config = dict(
    normalize_top_k=False,
    balance_loss=0.0162,
    init_std_router=0.0328,
    train_tokens=407200000,
)
Below are experts of layer 2 (counted from 0) of a mixture-of-experts language model. Rows are named router (the router's row for the expert) and show model dimensions 0-127. Each number is 128 + 24 x the weight over its row's rms, rounded and kept within 0 to 255. Numbers have three digits each.
Before each expert's rows: a language model's description of what the expert responds to. This comes from a sample of Wikipedia text that the model never trained on.

# expert 3
What it handles: Short lowercase pieces inside uncommon words and names, often right after an initial letter, such as taber-n-acles, Faf-n-ir, w-he-at.
router:153113121154135153085142090139135188118098089097150099147119120073076141112116093134127124115148099153148133151125113144143163099138125088138132154135175131148173137124099138174135114114125113139172118103137140117137140165103156134123101114119156069129147145099105062105183145093139097136149116135134157124139124113149116106091127122132146133138119124157119105094155112124121132150166

# expert 8
What it handles: Articles, possessives and pronouns right after verbs, such as the, a, his, its, plus first letters of the next word.
router:138115131181141126135111104141133160146075096129141114109153130122102174156089109127147097105158121141117126153135148167104115118134144135119148150119111151143139112053130097104122132083121127128125178126123119141157127116163153099142146111128121136157096089134122102121165123088116111122154147152098187107108097106146121181117149108075161143117096128135124126127149127084116165129168

# expert 7
What it handles: Middle pieces of longer words, often after d or p, such as Id-ent-ity, mom-ent-um, ext-ensive, H-app-ens.
router:096138163117145085152123155120121142140098136107150087149142166103081131156147090135120135093106142164131131108104153113104142144117136143165112145146117120131152105143136153115137141072153116172139155114093103136134156159086135104120116124105167122143102139144104126114155161115077130146157140168129118139165117120153144164114076118094128131097066111120115144118152161091119162162104

# expert 10
What it handles: Single capital letters in acronyms, codes and table cells, such as LP, LMP, | P, plus the piece i within names.
router:109125144147135092135108138153133151131085142125154130139110109107085132132135158147158143083107125108096120160148108132087142133129092108126173124143118157112135129068121144098101146115142122175128128189079137114152133099163159117100136133129101108173096140105152090103160113138151123125144112156097173114133120146165126103121087165090144128142130155149101119156124147126083150157162

# expert 14
What it handles: Word-start stems and verb roots that take suffixes, such as ex, work, design, lead, defeat, and com in sitcom.
router:126147115163119123105056130151174136145130138123146131119143098123118155135105095139143126129156105139102083123152095130139177133098126176170137139117128101127137111148118134117077134091151158152147133108140084138156106132144131072154132093121119123129124141154098105127150141122105157147136140111092136096141150104145084114097098167120155149160094125149086134143178151109088133170139

# expert 0
What it handles: Short vowel-initial pieces inside words and names, often before a suffix, such as Tant-or, relev-ant, nomad-ic, be-y-ond.
router:150104165102140093079125134126131177155087123102114122130142127152136140173134115139127141120132105145097108124095124156145116148127166154108153170137097137172100165113145114182091108123154133158159170182112144147156156123119139100109116146115108119135140101112134132148149092149133111108103150120083099106112134111103169093129120122082151136128102088138167089128136123110093155134163

# expert 11
What it handles: Periods, semicolons and final pieces such as -ia that close a name or sentence, plus closing units like cm and "Paris".
router:138122152146129112116108085150150155134107154145151111112149101132085136130094110137144107109131086128102111133113131167085184152124124119151131147149166129127160130095141116144115149127127140171135164177111086114146142085149143116146109118085132113169092138137139112134123151110133104183100101117114152166121116167099122118124126157138180153129098151113101080136137134091114177174140

# expert 15
What it handles: Blank-line paragraph breaks before headings or new entries, plus opening parentheses, en dashes in scores, slashes and the digit 1.
router:131116181145142108113078143164140121117097115128147135119148118095123156108145149135157108058102106161138159148142144155090129158125117135154146126131118123138134159151123117133117158080132093115126189156091097121124131149136148094152125110071108129153070125134140125101132146121121134131129103138106132176140113138129147141109105170083132114168112167156089086113100127109103160146137

# expert 13
What it handles: Given names like John and William, name endings -son, -ton, -ley, and the adverb ending -ly as in roughly.
router:159094130103147094117112106164136130122140119121166157110146105126090157091113151144113101107160117109131074136191129169132125114120155132100148157140094113175144098115134140135154161123091109156163141123129120168150157102110112120157123113136124122163107076094144142115151113168114137148126117126132120115134136117129129127100097164137163148168096124140139066105153130103079119170112

# expert 9
What it handles: Was, is, were, are, had, have been and also after a subject, plus main verbs like known, included, belongs.
router:097105108144148122106121076130144123127111118117141123149146128149116176113120164187128136103146132160104111140139121109093122123133137148153178150110107124148139153138148082133118138085109116138167182150108100157119131122155174120124085091106125132129121137125127132117130142134112154202122135120087189116106084116107136146106121159125164147145084133154116094153172166127122140149148

# expert 5
What it handles: Capitalized first pieces of names and titles, often after a pipe, dash or sentence end, such as Sal(ale), Pro(stějov), Le(veson), The.
router:096148121117143102079078116179161161137100136098162109133160107128106140144115142155137141083128089135110141147134135139102163145116111080131167148156118108154146115101143128125106198104156117148138128137090086120164133141145138098139122115086113142130118108103167114111118127124141117111102155119116144125127136153132123153087139111094137141171111140100109080113165138080147160147164

# expert 4
What it handles: Consonant-heavy pieces inside foreign or unusual names and words, such as Bal-och-istan, Ca-uc-asus, Catal-og, Mal-col-m.
router:132165142127110099122103119153147169151131118130118118168125124129112139122142114115131088120117105116067156171172131135106114121116112110165120137124115101112130159151169138164126106117149151155137123161161107143100143125138131129137097147140140073146124091121115088163120150124098108141152147174070130148101091175097145163099132148093179119103129162145099082141143138133116088146151

# expert 12
What it handles: Number pieces in tables, years, coordinates and statistics, such as 65, 4, 15 in 1815, 997 in 1997.
router:138110145130134087100110103147149190101112136131168122135148136121121134152133145151164131075147101121074095138129134153088152154102134131166145151143132120120127138098129109138134154117115128136192190178134129134124135144120139106140095095088144119142070135092144114103130153103094125139116107134090149138144123142110146103085110163108163132117099133111114107138170159109116164139160

# expert 2
What it handles: Common topic nouns after the, a or his, such as film, album, family, election, plus adjective endings like -ical, -istic.
router:084106129138165149140073144181159145132135105102137111125173147117127130129077123157116095114112131129116129124107147128119129174075115135140147164120135100142167103091185125154143123106108131121175134134109119134159128104163139088137125115114117126139110140105169103138137114119109134179096094147084114107138150141157111121119124154092198126105111152110135120158168150094112126127128

# expert 1
What it handles: Single line breaks and the pipes or dashes that open rows in tables and bulleted infobox lists, such as "- Released:" and "| 2006 |".
router:094114143161155132112131105148136133134152129129130120148140104122106177098131128139159110080174072120118108128147118167096173145137118113147126145114154104135153120130105105150107132099164149116181122152099146109140147090116130094125128132103139134147062115134107150113138156160137130141127119117060145128130160176111106131085095098076157151163094147114132103134152126121114157145156

# expert 6
What it handles: Prepositions before dates or places, such as in, in the, of, at, and heading markers ==, as in "summer of 2016".
router:108117164160143106089101126157113123121105119145122127163136110131100114143144118125166113107144074109118116146142122130129162149117149135146165157111144129167142119110148128130091164091110137116134160139099101147133138104171127107102114105071111087155087130120101115134127132124115128116108127167118183169114107115119125159126146171130152118137097102107131057141131198121125157176142